Weights of a small mixture-of-experts language model, trained from scratch on English Wikipedia.
Size: width 384, 66M parameters.
Experts: 20 experts in each of 10 layers, 256 ReLU neurons an expert, a shared expert of 384 neurons.
Training: a variant of SOAP for the experts, 10798 steps.
Below are experts of layer 8 (counted from 0) of a mixture-of-experts language model. Rows are named router (the router's row for the expert), up (a neuron's input weights, with its number), down (a neuron's output weights, with its number) and show model dimensions 128-191. Each number is 50 + 12 x the weight over its row's rms, rounded and kept within 0 to 99.
After each expert's rows: "gets" lists some tokens that make up at least twice as much of what it gets as of all text. This comes from a sample of Wikipedia text that the model never trained on. Tokens count by the router's weight.

# expert 12
router:54 30 52 61 57 63 30 71 59 41 48 34 61 49 41 51 52 21 46 51 68 53 47 36 59 38 54 44 50 50 40 37 39 41 62 58 34 57 65 54 23 46 54 37 50 46 56 63 63 48 58 39 39 43 34 20 58 46 41 74 42 51 60 52
up0:42 60 57 64 60 41 57 71 38 49 40 48 45 53 28 51 44 69 26 61 68 57 42 70 61 23 36 61 56 55 60 55 34 44 31 63 56 47 58 47 37 51 29 51 69 38 43 61 51 69 32 53 40 43 45 45 55 31 32 61 63 52 49 47
down0:42 48 25 36 44 46 52 41 42 43 44 40 67 39 50 78 28 41 57 21 40 27 38 41 44 48 29 51 47 38 44 56 40 48 47 56 42 52 57 52 56 60 54 59 63 48 54 61 71 59 57 44 49 28 45 63 49 44 59 50 54 38 45 64
up1:51 54 41 59 39 58 50 47 45 50 30 45 51 21 35 47 50 44 27 58 44 53 56 41 59 67 44 63 33 47 34 53 47 42 50 51 17 47 68 62 64 42 63 63 34 37 50 66 40 40 42 61 28 47 48 38 26 48 54 20 59 54 49 43
down1:47 51 48 24 61 48 50 51 46 49 59 47 58 74 54 31 61 52 45 45 46 58 40 63 22 62 45 46 46 36 32 84 40 58 46 49 35 58 49 52 35 60 48 60 61 53 43 50 55 70 68 52 62 52 45 51 43 70 48 48 74 16 39 70
up2:56 50 46 57 71 44 61 59 59 55 50 50 66 82 43 68 54 31 39 48 46 51 59 49 58 40 33 47 20 58 70 31 42 55 62 38 51 39 45 58 32 44 56 54 62 49 57 35 34 56 44 50 72 49 35 59 67 67 60 53 55 48 48 51
down2:49 61 43 51 52 26 72 54 52 58 40 55 39 54 48 21 51 62 57 46 54 52 52 47 54 58 40 69 61 51 41 61 60 46 19 55 64 45 55 37 39 70 41 57 79 67 56 37 30 46 58 58 60 51 49 45 79 41 35 65 46 46 39 60
up3:46 54 22 64 54 51 43 53 48 47 38 74 62 65 54 49 63 62 65 31 36 65 33 31 64 44 49 45 67 21 80 49 37 41 47 38 31 50 44 45 49 63 49 33 43 40 56 75 32 70 69 55 49 55 43 41 39 71 29 53 50 55 51 43
down3:28 42 46 69 43 34 32 55 41 43 37 50 44 57 56 55 22 50 50 77 39 28 51 68 48 58 50 64 66 56 53 52 48 58 51 71 41 35 36 36 53 55 49 41 63 48 52 33 64 20 44 32 51 67 63 65 44 57 33 46 45 34 53 33
up4:55 50 50 49 72 44 71 60 56 34 69 58 56 63 48 83 61 48 70 70 67 41 24 41 67 62 35 69 73 58 43 50 55 52 36 56 56 39 60 43 47 51 62 43 43 48 41 57 67 62 33 58 42 33 19 60 39 58 51 52 31 74 49 49
down4:57 64 59 24 58 49 53 42 47 70 54 59 59 56 52 59 53 78 47 34 42 53 50 65 42 60 45 51 63 66 30 59 66 40 45 30 62 50 58 43 40 52 66 46 44 63 26 47 50 42 67 36 34 78 42 55 45 43 52 81 57 33 47 44
up5:69 47 67 59 69 51 31 53 46 37 54 32 63 44 56 51 39 61 41 54 40 60 46 41 39 38 48 61 43 48 51 56 77 64 34 63 58 43 60 88 54 30 33 38 56 39 57 50 57 40 62 37 39 40 37 51 39 32 55 57 43 35 55 64
down5:29 51 43 43 50 38 57 68 67 44 51 36 45 49 61 35 45 51 27 33 66 32 44 75 48 55 37 50 63 47 42 59 49 51 43 42 46 78 61 48 39 57 34 40 55 54 44 42 52 59 58 38 47 41 54 32 49 69 49 20 31 55 55 47
up6:52 52 48 68 56 46 37 63 70 54 50 50 40 42 55 52 37 60 43 44 43 67 52 56 75 54 51 40 37 24 60 53 39 46 75 51 57 53 55 47 25 47 73 45 43 57 62 48 70 63 39 55 51 64 68 56 46 49 45 42 56 44 52 53
down6:40 68 66 44 53 52 32 69 61 26 62 39 69 41 49 59 52 58 64 48 27 46 48 51 56 31 52 43 64 34 50 45 49 58 46 52 31 61 65 33 62 44 35 76 43 42 36 49 54 46 57 72 57 34 72 38 55 44 59 38 52 41 52 58
up7:45 49 44 56 59 60 41 32 49 49 51 42 37 45 39 43 42 21 46 52 57 80 44 51 60 42 52 60 53 47 44 49 54 59 55 33 59 47 70 68 73 33 54 46 60 49 36 52 44 45 39 43 49 38 63 30 45 42 53 57 36 63 61 35
down7:41 43 37 35 38 38 62 37 41 46 61 64 42 32 34 49 51 42 60 55 30 36 56 54 45 37 68 53 56 52 54 46 47 41 42 57 52 39 54 53 55 49 38 44 63 31 51 53 51 39 34 69 68 57 60 50 51 63 44 44 43 49 44 44
gets: "\n", " ", ".", " United", "–19", " —"

# expert 11
router:56 82 46 59 44 55 58 41 20 55 57 63 30 62 85 30 49 55 58 47 54 46 53 37 46 57 48 47 48 64 40 33 67 39 49 46 70 49 45 37 35 55 36 43 53 39 36 42 47 29 45 54 54 50 47 51 63 45 46 57 52 48 46 41
up0:38 49 31 52 48 53 30 59 46 72 49 58 40 36 51 48 51 29 53 50 56 46 30 43 58 80 50 61 55 53 59 39 59 29 54 56 45 63 44 59 37 44 49 46 46 45 43 55 66 65 57 44 42 54 59 35 74 60 49 48 49 21 72 56
down0:38 48 39 48 50 49 52 63 53 43 55 36 75 52 46 57 71 62 38 45 37 61 58 42 77 61 44 55 46 60 36 58 55 51 37 48 55 48 62 50 72 60 53 41 66 37 39 71 71 66 20 59 58 41 56 61 44 40 49 56 65 53 48 45
up1:43 27 66 54 39 65 40 38 51 30 62 67 40 34 50 53 43 62 44 28 39 67 40 51 62 49 51 50 44 56 40 44 50 39 44 56 60 37 41 46 35 52 32 78 50 33 22 50 40 39 44 49 59 49 50 60 55 60 37 37 46 46 31 45
down1:46 42 35 36 57 66 53 19 73 52 49 42 28 54 25 56 48 46 67 52 68 75 72 62 57 40 58 58 74 40 45 64 61 40 43 44 56 75 58 67 46 42 55 42 56 66 65 36 62 45 52 31 37 66 68 38 43 46 45 60 52 34 40 55
up2:51 50 41 41 49 67 37 43 38 44 30 69 54 50 65 40 65 58 65 61 74 75 33 55 39 71 66 34 45 54 58 34 58 46 36 42 76 57 31 45 43 58 70 57 49 35 66 44 61 29 46 43 65 65 51 52 45 55 44 60 68 59 68 25
down2:54 62 36 43 54 37 59 60 74 35 45 39 56 58 61 40 57 39 53 35 34 40 62 65 23 41 64 55 42 46 39 47 41 37 33 66 56 51 52 48 62 48 47 36 51 63 40 81 43 62 65 35 64 75 53 50 39 58 51 56 44 58 65 46
up3:68 59 61 49 48 47 59 45 54 61 50 61 43 54 48 55 47 16 60 42 31 59 35 57 43 46 69 51 53 52 62 78 70 59 30 65 47 58 44 40 26 42 33 48 60 49 45 47 46 36 42 50 39 65 41 43 26 44 33 48 52 60 56 35
down3:44 68 65 45 61 31 40 62 31 52 46 41 54 47 47 44 41 48 88 43 59 47 70 51 45 45 38 47 63 34 28 40 58 43 58 42 59 49 59 52 74 27 82 42 38 58 60 41 67 50 43 31 79 36 57 29 47 53 58 57 63 42 40 57
up4:49 41 67 48 53 24 19 38 21 58 49 37 50 51 46 47 39 37 16 59 47 61 53 38 54 51 28 27 46 68 53 47 63 54 29 42 49 73 62 38 42 45 51 58 58 70 62 55 53 26 57 49 49 63 49 78 55 52 50 41 52 47 42 49
down4:33 49 42 33 65 55 43 41 74 34 39 51 45 54 46 35 41 32 40 56 37 34 59 28 36 51 42 65 35 40 52 55 72 29 50 55 38 77 34 62 50 34 57 53 50 77 64 52 38 42 39 53 59 60 30 49 44 31 48 60 24 44 40 63
up5:30 75 55 67 55 38 42 30 33 59 44 37 54 41 58 58 67 24 67 40 43 62 78 25 25 48 49 49 42 49 43 71 59 39 57 59 46 68 46 41 43 62 63 46 37 49 50 55 45 47 38 60 59 46 50 56 58 51 58 37 58 45 52 54
down5:51 34 47 63 62 28 70 42 68 44 37 53 51 54 39 51 26 33 56 52 39 46 65 56 55 48 63 67 65 50 54 34 36 36 60 50 68 58 56 40 38 54 33 56 60 58 54 49 43 31 67 48 71 50 45 41 40 59 42 39 35 49 64 39
up6:34 53 55 72 50 52 36 58 30 56 56 31 48 36 48 31 41 26 58 38 66 50 53 37 40 46 51 27 65 76 55 53 42 29 47 14 61 57 28 44 33 34 41 44 42 75 39 34 57 55 39 29 39 64 77 42 44 30 47 46 46 51 27 58
down6:69 61 52 46 53 39 31 62 64 34 68 55 48 29 21 45 44 47 56 65 55 48 43 58 45 51 48 28 63 38 35 70 42 44 54 57 44 45 49 49 40 53 65 42 54 40 71 30 29 71 50 50 71 29 51 44 53 80 59 35 47 38 79 49
up7:45 55 40 46 46 61 66 51 66 64 46 41 50 51 51 37 60 60 59 50 73 64 44 47 72 52 72 56 58 44 48 35 45 61 42 45 62 62 44 77 63 51 47 59 43 36 44 45 70 62 38 40 58 51 38 38 35 47 61 68 57 46 79 53
down7:49 61 72 47 49 54 37 43 59 58 37 25 44 63 55 44 52 46 45 54 81 46 52 42 57 42 63 66 50 42 58 61 40 44 48 44 35 33 28 41 75 61 28 46 35 46 53 50 33 68 48 66 69 53 48 39 59 51 56 52 54 57 50 37
gets: " ", " 0", " S", "S", " D", " B"

# expert 8
router:67 66 48 41 54 41 49 63 49 47 65 76 43 57 60 47 39 65 48 21 71 65 45 47 50 74 52 53 43 79 33 48 42 43 58 50 56 58 39 60 32 58 39 60 60 51 60 47 39 47 35 58 13 57 43 60 49 41 36 56 60 54 44 51
up0:64 66 37 71 63 38 51 50 52 49 33 62 63 64 60 55 18 42 39 42 57 43 54 51 44 52 40 46 58 58 42 55 52 51 54 66 58 67 45 55 54 39 36 51 60 24 59 66 47 61 32 47 38 31 46 46 69 57 50 39 34 25 43 50
down0:54 39 45 35 52 58 38 67 42 56 44 41 66 69 55 28 46 62 40 37 61 42 31 34 43 81 43 27 74 50 49 63 48 42 57 60 61 66 53 53 31 49 63 39 39 44 36 53 59 39 35 40 45 41 47 63 65 74 55 47 54 38 45 58
up1:56 57 56 29 57 44 49 44 56 56 39 64 47 63 58 35 62 55 81 50 66 62 60 46 66 50 28 50 48 66 58 28 71 37 35 54 66 52 53 44 38 66 70 36 48 39 55 32 35 61 44 38 33 41 56 45 41 54 42 50 49 47 62 58
down1:45 64 48 63 24 48 33 51 52 54 62 70 49 40 33 58 52 25 46 64 53 63 35 60 49 71 43 35 55 60 66 43 47 43 39 63 42 54 40 70 56 58 55 44 54 65 59 60 45 60 61 60 69 58 71 38 47 38 45 44 39 61 55 57
up2:42 60 45 41 60 36 61 32 47 34 73 61 72 44 61 55 58 37 49 59 61 63 27 50 70 57 58 44 77 45 59 47 44 43 34 51 64 58 35 81 26 51 32 22 55 56 68 56 44 25 39 53 51 50 66 56 69 34 35 35 43 43 62 49
down2:71 44 54 61 49 32 24 63 52 65 58 35 36 51 51 65 36 54 47 38 44 39 47 43 57 47 33 45 38 43 72 59 27 44 61 33 66 46 26 62 51 63 56 55 52 61 38 50 50 43 49 39 52 49 63 59 45 60 60 55 61 37 70 55
up3:73 73 57 33 64 45 43 42 23 61 52 41 59 64 45 57 31 48 32 39 65 52 29 50 56 58 55 57 41 53 31 57 54 31 49 55 43 49 38 42 30 57 75 35 49 58 41 54 33 41 58 34 51 38 54 27 57 53 57 53 45 49 79 41
down3:44 42 54 59 58 56 65 41 53 67 55 53 58 61 50 59 60 24 54 54 65 46 62 62 38 43 48 50 46 48 63 58 56 53 52 49 38 65 39 59 59 42 63 64 53 24 50 46 60 63 73 54 26 35 60 60 67 46 65 44 53 55 44 57
up4:37 56 50 44 63 40 60 38 40 47 43 54 33 61 60 62 55 54 56 68 64 49 43 62 49 51 47 66 36 49 48 31 68 61 57 39 66 52 59 39 57 64 60 47 53 42 53 34 51 48 69 55 58 50 60 61 39 65 48 18 55 62 21 51
down4:58 60 63 77 48 51 47 71 33 63 39 39 55 31 60 63 49 53 50 40 42 44 32 39 57 38 38 63 54 35 43 73 63 61 51 61 49 55 49 38 50 53 39 40 48 57 56 68 30 71 61 58 50 59 58 55 46 33 55 31 49 38 39 39
up5:15 64 54 44 68 70 48 67 42 55 54 36 58 69 46 26 41 56 57 48 19 41 56 60 66 63 64 56 59 73 40 56 49 43 47 56 58 63 50 63 39 61 37 46 31 48 50 46 70 50 64 59 48 50 39 62 39 33 42 42 66 48 63 70
down5:40 43 68 18 42 50 54 37 49 64 59 53 48 47 52 64 57 32 59 42 37 61 52 42 57 65 53 74 68 41 44 54 60 68 64 36 45 61 78 27 42 66 51 45 47 55 51 44 47 50 42 32 36 66 43 62 77 67 35 53 49 43 61 58
up6:64 52 44 32 77 41 74 37 60 48 52 55 51 74 36 46 55 58 52 50 53 56 49 41 39 34 32 57 47 50 49 47 37 63 63 47 64 68 54 47 47 53 51 54 41 38 50 38 50 62 70 55 62 49 36 55 52 70 43 50 58 57 66 27
down6:75 51 49 45 31 32 41 46 36 47 44 45 62 43 59 68 48 60 29 58 53 66 52 55 44 53 49 44 38 47 37 47 52 50 32 37 67 37 69 51 51 41 65 43 57 50 39 47 55 58 43 66 57 33 64 54 40 43 50 47 62 57 43 36
up7:51 51 52 44 59 47 73 48 51 54 74 43 50 55 54 41 61 53 75 26 22 48 38 41 37 66 57 51 49 54 47 62 48 39 62 62 51 71 41 65 45 45 34 53 72 51 47 53 49 48 42 42 54 52 51 46 57 43 49 53 38 48 65 41
down7:44 43 53 47 44 48 44 46 54 48 51 32 54 51 51 64 43 26 64 46 28 66 45 28 60 49 39 35 47 55 36 27 59 43 64 43 47 33 51 39 50 53 66 53 24 60 44 38 42 28 52 44 45 61 52 48 59 32 51 61 46 52 43 45
gets: "-", "|", "N", "==", " /", " a"

# expert 18
router:65 57 30 59 49 54 68 70 33 40 75 49 45 34 67 51 51 48 39 33 50 49 62 53 63 51 63 57 61 39 42 46 49 39 43 51 59 40 38 52 34 50 56 57 49 37 41 52 58 26 44 70 36 42 37 52 81 63 34 47 42 47 62 49
up0:57 67 42 72 28 58 61 50 46 66 42 52 73 51 58 41 46 26 55 42 60 67 42 78 39 57 44 86 64 44 31 39 48 47 51 50 38 70 52 53 61 63 55 57 43 26 52 61 46 33 48 55 42 53 59 50 43 54 54 55 62 47 37 58
down0:50 48 14 49 27 59 49 48 76 47 38 56 31 30 66 68 64 46 51 53 43 47 44 44 61 43 43 45 46 41 48 47 36 16 67 54 38 29 61 62 51 46 62 52 48 63 35 43 38 57 59 46 46 35 50 58 52 60 56 54 47 60 58 57
up1:45 30 67 66 53 62 48 57 51 41 51 35 69 68 67 33 26 51 58 31 50 51 46 71 45 51 55 57 55 44 48 44 39 61 53 22 67 52 63 60 43 34 49 44 32 40 48 65 54 27 58 65 53 56 58 51 51 49 60 44 55 47 70 33
down1:53 64 57 43 39 28 47 57 53 61 49 53 46 52 62 50 56 38 62 71 37 50 56 54 48 50 58 32 40 57 61 58 79 65 60 40 61 54 24 41 63 63 47 36 59 50 47 65 47 35 69 47 61 59 41 46 75 49 70 48 45 64 66 39
up2:47 35 32 43 55 75 36 67 34 24 43 56 56 65 55 58 38 59 62 41 37 66 57 46 58 48 68 26 71 49 11 33 43 53 44 64 39 36 59 30 52 46 42 66 44 38 40 64 53 43 63 45 51 46 55 52 66 48 46 66 45 46 57 53
down2:73 46 47 24 48 59 20 49 48 63 45 69 46 45 33 48 48 37 51 56 63 45 71 34 51 59 74 47 30 38 54 63 47 55 47 53 59 58 58 39 53 55 48 72 57 61 32 52 30 68 47 58 31 38 59 64 39 74 47 61 43 61 67 66
up3:42 58 37 64 51 40 54 65 46 29 69 39 41 41 61 60 33 65 43 52 52 45 40 50 59 53 43 35 52 37 43 38 46 49 60 56 38 60 58 69 48 45 46 54 70 48 58 52 70 28 48 53 42 48 46 43 48 61 48 57 44 35 58 65
down3:43 36 63 42 39 44 54 33 36 54 52 71 66 76 33 51 42 58 37 57 39 27 35 60 60 54 57 47 49 62 48 58 41 64 59 56 42 83 58 64 48 40 32 30 38 47 42 61 54 52 81 59 54 76 53 46 37 59 51 43 38 61 48 53
up4:43 32 48 42 57 48 63 40 35 37 59 60 39 43 51 45 73 68 64 47 52 40 60 76 30 27 60 73 57 45 58 76 48 69 58 26 39 54 51 45 56 40 55 56 39 50 52 47 43 54 78 52 49 27 23 70 44 45 40 45 56 48 53 56
down4:45 59 38 39 40 58 50 24 62 50 60 30 37 76 44 40 55 38 55 51 52 57 59 60 19 41 67 49 50 36 31 50 64 46 48 57 55 42 33 37 56 37 42 36 47 41 55 52 36 55 55 39 37 54 45 53 29 60 52 70 33 57 50 36
up5:49 35 37 37 67 58 63 65 56 56 50 59 45 36 55 43 58 78 56 49 49 54 59 73 35 63 50 48 47 35 54 40 40 57 40 55 67 47 37 39 49 38 43 37 48 29 50 70 32 52 50 54 24 29 43 31 52 43 32 52 55 56 80 42
down5:65 46 44 43 54 63 45 82 61 35 51 66 49 21 50 58 43 44 41 45 47 51 24 67 44 53 56 59 52 47 42 53 56 56 44 45 57 61 54 65 52 50 56 63 42 44 29 71 36 34 40 44 63 62 44 39 37 41 51 63 56 72 40 42
up6:50 46 27 34 39 60 57 54 45 36 72 62 63 41 54 38 63 70 70 20 43 39 74 58 50 63 54 60 60 20 33 58 58 45 67 56 57 34 45 58 33 41 36 51 56 45 41 39 57 41 56 54 48 39 66 41 34 36 55 29 56 50 73 37
down6:36 53 43 58 30 48 66 36 55 55 49 45 50 34 49 57 63 50 50 58 46 48 50 44 43 47 56 49 60 41 35 49 32 51 48 56 35 60 48 51 68 42 48 59 33 54 62 38 36 64 47 42 32 31 51 60 57 46 54 33 37 38 43 47
up7:53 35 33 42 31 28 61 39 50 71 57 57 37 47 73 53 63 49 57 36 73 34 61 40 55 48 47 42 45 63 46 39 55 59 56 25 74 31 20 59 33 49 52 46 49 51 53 34 58 32 50 56 42 54 40 37 53 28 65 42 50 61 44 46
down7:60 30 48 59 51 47 53 47 40 28 33 52 53 53 58 54 60 46 48 55 52 47 34 52 55 44 30 37 54 50 54 49 48 64 47 46 59 48 61 49 63 33 82 53 39 50 43 58 71 52 52 41 75 37 71 64 58 30 44 64 74 45 33 56
gets: ".", " \"", "z", "d", "er", "in"

# expert 3
router:52 52 41 63 46 42 37 63 50 58 55 20 46 50 40 62 64 32 34 18 66 62 43 32 69 74 61 52 50 52 45 40 74 36 30 52 43 43 55 24 43 70 61 47 64 42 53 44 44 33 49 55 49 45 33 41 80 35 29 70 57 35 40 47
up0:51 46 41 68 44 38 41 39 56 63 50 61 45 35 53 44 44 58 57 21 47 53 36 54 45 59 53 49 50 72 44 43 59 35 47 50 46 50 69 31 32 77 56 43 69 45 54 46 36 45 66 40 69 58 66 40 63 48 54 56 38 46 47 42
down0:60 60 65 43 40 49 49 44 65 65 52 41 32 57 55 27 41 59 57 55 65 48 45 71 65 50 39 54 50 51 39 64 41 34 60 42 35 54 66 46 66 54 51 47 40 50 35 47 54 41 59 38 44 49 50 54 39 33 48 34 58 30 49 53
up1:56 61 68 55 53 53 37 40 37 62 50 42 52 58 47 45 22 51 55 51 43 66 59 41 43 57 57 32 48 62 59 45 40 58 31 43 34 16 52 45 74 47 54 51 59 52 48 49 39 49 55 58 54 66 61 49 46 66 52 60 50 45 55 51
down1:57 35 44 41 57 58 57 58 55 36 50 56 69 50 48 77 52 52 47 52 45 52 43 55 53 35 54 51 38 41 48 75 68 62 47 52 59 42 51 56 49 42 49 41 40 40 67 48 67 31 38 27 60 61 42 41 14 45 72 33 50 43 63 48
up2:55 33 41 47 45 30 62 50 35 58 71 54 29 57 52 77 50 58 33 39 59 48 43 35 35 32 50 57 61 57 62 51 62 67 51 37 74 41 47 35 34 56 71 41 56 67 41 41 53 39 48 60 58 47 41 48 59 36 35 67 36 61 53 50
down2:54 44 50 29 44 82 35 72 53 33 50 62 58 47 45 46 67 31 31 70 52 52 54 57 63 51 43 45 44 48 36 63 56 71 58 44 49 47 55 70 51 78 45 66 32 62 46 60 57 51 74 53 44 47 45 50 50 45 41 32 62 37 55 45
up3:44 72 54 41 37 33 19 51 19 56 50 40 53 48 46 51 57 48 48 51 72 48 57 42 34 47 42 58 62 42 54 38 50 55 40 37 47 55 42 47 45 52 27 41 58 34 36 49 48 35 55 65 29 64 46 41 63 27 54 33 51 55 38 50
down3:55 68 50 56 56 45 62 42 68 45 49 45 65 53 49 39 55 28 36 61 63 50 27 52 41 46 61 64 45 33 40 45 41 55 52 51 75 25 80 51 65 55 70 42 46 53 37 61 46 73 61 49 44 39 47 60 45 39 51 33 40 55 35 32
up4:54 47 46 28 44 49 30 76 41 46 35 37 63 64 63 50 63 56 54 44 55 51 69 42 40 66 61 58 45 60 37 56 53 65 39 45 48 43 36 60 37 50 38 58 58 37 60 41 51 46 81 67 52 53 52 34 61 51 32 53 53 23 58 33
down4:79 60 61 26 55 53 33 32 58 56 53 55 47 57 47 39 51 65 72 63 38 38 58 62 63 37 39 57 65 46 52 31 36 42 58 40 40 36 49 45 46 67 57 60 67 52 59 72 51 53 52 56 50 39 44 51 53 34 62 50 62 58 43 71
up5:52 39 51 55 38 26 55 45 51 57 45 65 41 48 50 50 74 57 52 45 48 67 53 34 64 55 57 57 65 53 46 39 57 63 48 53 61 54 35 64 66 33 43 45 39 62 42 72 55 57 57 34 50 41 62 40 73 61 58 61 47 47 58 47
down5:39 33 51 40 36 39 54 47 49 63 51 62 59 65 47 40 29 58 69 48 52 68 49 43 34 62 48 51 54 44 47 55 67 52 39 50 35 26 37 56 56 38 46 48 52 50 46 64 51 63 19 60 38 49 60 45 39 37 57 52 57 54 52 42
up6:32 50 42 50 59 76 81 28 56 52 54 46 33 52 62 50 63 37 43 43 55 47 44 30 76 65 45 40 52 38 46 52 67 60 68 49 51 64 58 65 43 54 41 50 48 35 60 50 51 34 57 65 45 42 56 38 47 50 53 41 42 52 39 29
down6:73 39 57 64 49 60 43 46 60 53 33 40 35 38 52 48 69 47 41 44 68 51 41 32 69 64 51 42 31 34 50 60 55 41 56 42 22 49 64 47 58 39 49 56 59 36 56 58 46 40 65 48 57 37 56 61 43 52 47 38 39 48 84 59
up7:29 60 57 55 66 45 57 66 69 48 57 47 19 49 60 34 40 68 44 44 39 68 44 54 24 57 48 66 37 67 43 33 55 64 49 46 73 52 43 71 66 57 44 18 52 56 68 63 35 29 63 52 34 46 51 39 60 18 47 51 45 55 49 63
down7:50 43 70 44 30 56 55 63 64 49 35 37 51 21 48 36 43 47 63 28 59 38 61 53 33 71 46 47 43 33 34 47 59 84 25 71 56 48 57 52 49 46 46 48 56 62 36 52 62 60 74 58 38 60 41 40 33 28 56 34 66 52 18 42
gets: "\n", "a", "o", " Al", "==", " de"

# expert 17
router:55 40 53 64 55 24 63 63 48 51 55 39 42 46 27 66 41 31 52 40 44 70 45 40 89 63 42 70 56 54 47 35 56 39 35 44 55 44 53 37 42 48 53 60 46 63 41 59 58 46 41 47 54 56 35 46 66 58 49 59 63 24 35 53
up0:55 56 52 41 60 32 42 61 46 63 51 45 40 44 48 54 68 32 35 55 47 63 37 39 50 46 73 52 62 51 49 31 41 70 52 58 49 57 54 56 56 62 35 62 59 61 46 29 42 41 54 53 44 58 61 62 59 49 64 59 52 61 34 41
down0:29 68 64 34 46 55 50 50 67 63 46 32 54 36 56 14 41 49 38 41 73 51 51 69 50 53 36 39 42 60 77 49 42 38 36 53 68 39 53 44 66 44 43 50 41 48 37 55 52 65 53 42 40 41 36 71 36 51 48 59 69 40 19 58
up1:31 65 63 62 55 55 60 31 63 44 52 33 64 54 57 65 59 38 61 15 17 43 33 61 51 30 55 38 36 59 27 65 48 45 37 35 40 51 60 59 30 52 42 41 50 62 35 35 47 29 52 53 33 52 53 60 69 45 59 43 57 70 45 36
down1:59 60 36 63 53 55 42 49 49 64 41 53 58 56 61 11 33 22 61 58 38 50 45 40 48 67 38 52 49 69 33 36 53 60 75 42 51 56 55 55 40 44 39 41 55 64 44 41 57 57 62 58 30 25 48 54 73 38 34 63 58 61 56 59
up2:35 54 41 39 45 40 33 40 33 71 53 49 50 55 63 48 55 63 33 27 63 38 53 51 58 44 35 64 54 71 47 33 60 48 58 54 63 50 25 60 41 52 52 49 55 53 44 38 62 73 45 47 59 37 70 62 46 48 51 60 54 44 47 53
down2:75 56 32 49 38 33 46 47 56 67 65 32 53 46 60 42 45 39 52 46 58 51 44 30 52 52 65 62 46 36 44 70 60 36 65 56 41 37 52 44 85 48 53 50 42 50 60 45 68 56 52 73 34 46 65 61 34 70 18 52 45 51 43 36
up3:47 59 44 52 57 65 53 53 54 55 51 61 44 60 32 56 52 25 54 60 50 48 32 54 48 44 55 66 38 60 60 50 57 54 35 70 43 36 65 38 50 53 47 37 52 58 56 33 59 49 48 58 39 56 55 42 35 56 43 42 49 65 23 42
down3:35 49 51 50 34 68 56 29 52 28 28 35 59 35 50 41 49 56 49 44 37 62 47 73 60 62 50 52 59 55 69 57 48 62 38 52 59 62 58 67 46 35 51 51 34 46 52 60 55 45 49 61 48 62 33 43 54 24 56 74 53 39 60 46
up4:65 72 50 38 47 51 59 44 55 24 77 52 48 41 52 45 51 38 58 40 26 51 38 49 63 38 87 44 57 30 55 32 38 38 51 67 50 54 56 35 49 53 39 59 54 45 58 53 45 57 60 55 55 43 41 62 51 64 58 66 36 55 49 35
down4:52 57 41 28 49 75 45 41 58 35 59 43 56 74 35 38 45 67 48 65 46 33 46 43 56 44 48 45 53 42 46 53 35 47 69 75 42 52 47 35 43 60 47 56 43 55 42 50 33 52 39 22 43 35 64 72 49 62 50 41 67 54 64 62
up5:53 55 54 51 55 51 33 66 39 50 44 43 53 44 49 48 61 73 57 64 43 59 59 56 68 49 35 59 79 36 30 61 61 46 64 33 41 35 58 48 40 43 46 50 68 59 43 42 66 63 45 30 58 40 54 30 37 50 48 44 49 59 44 66
down5:56 53 38 40 59 64 68 57 46 45 44 41 48 34 55 39 46 68 43 60 47 46 56 45 67 35 57 44 44 57 27 62 18 51 63 26 25 51 45 74 57 46 46 73 64 54 27 56 48 46 56 62 46 46 53 56 59 56 53 49 61 58 39 50
up6:50 39 43 57 67 68 32 64 42 48 31 45 65 32 55 33 40 44 65 74 59 68 67 29 52 50 46 45 41 91 30 64 49 37 56 58 59 52 63 44 53 55 28 63 63 73 50 44 40 64 64 29 55 36 43 37 53 46 64 40 73 36 27 69
down6:56 36 54 53 38 37 45 34 50 64 45 43 49 43 45 64 42 42 68 51 40 63 43 33 70 34 57 34 50 56 53 40 33 61 47 55 52 54 51 38 52 31 42 65 46 41 51 64 41 53 43 35 39 60 45 54 24 63 72 40 26 44 38 48
up7:54 52 65 39 55 64 57 39 58 66 58 66 66 54 62 70 43 69 44 59 62 45 48 54 49 44 23 60 61 42 47 55 45 39 64 42 42 49 43 52 71 50 37 55 49 55 41 34 33 22 80 41 70 61 36 55 58 59 63 27 50 43 64 55
down7:47 53 43 49 55 33 47 64 42 64 58 34 49 62 53 48 45 70 73 68 44 44 33 56 39 50 58 51 58 52 60 40 40 66 45 42 59 37 62 37 35 36 42 60 70 51 60 48 41 45 49 40 58 67 63 65 66 41 44 40 46 57 51 58
gets: " |", ",", "-", " of", "|", ":"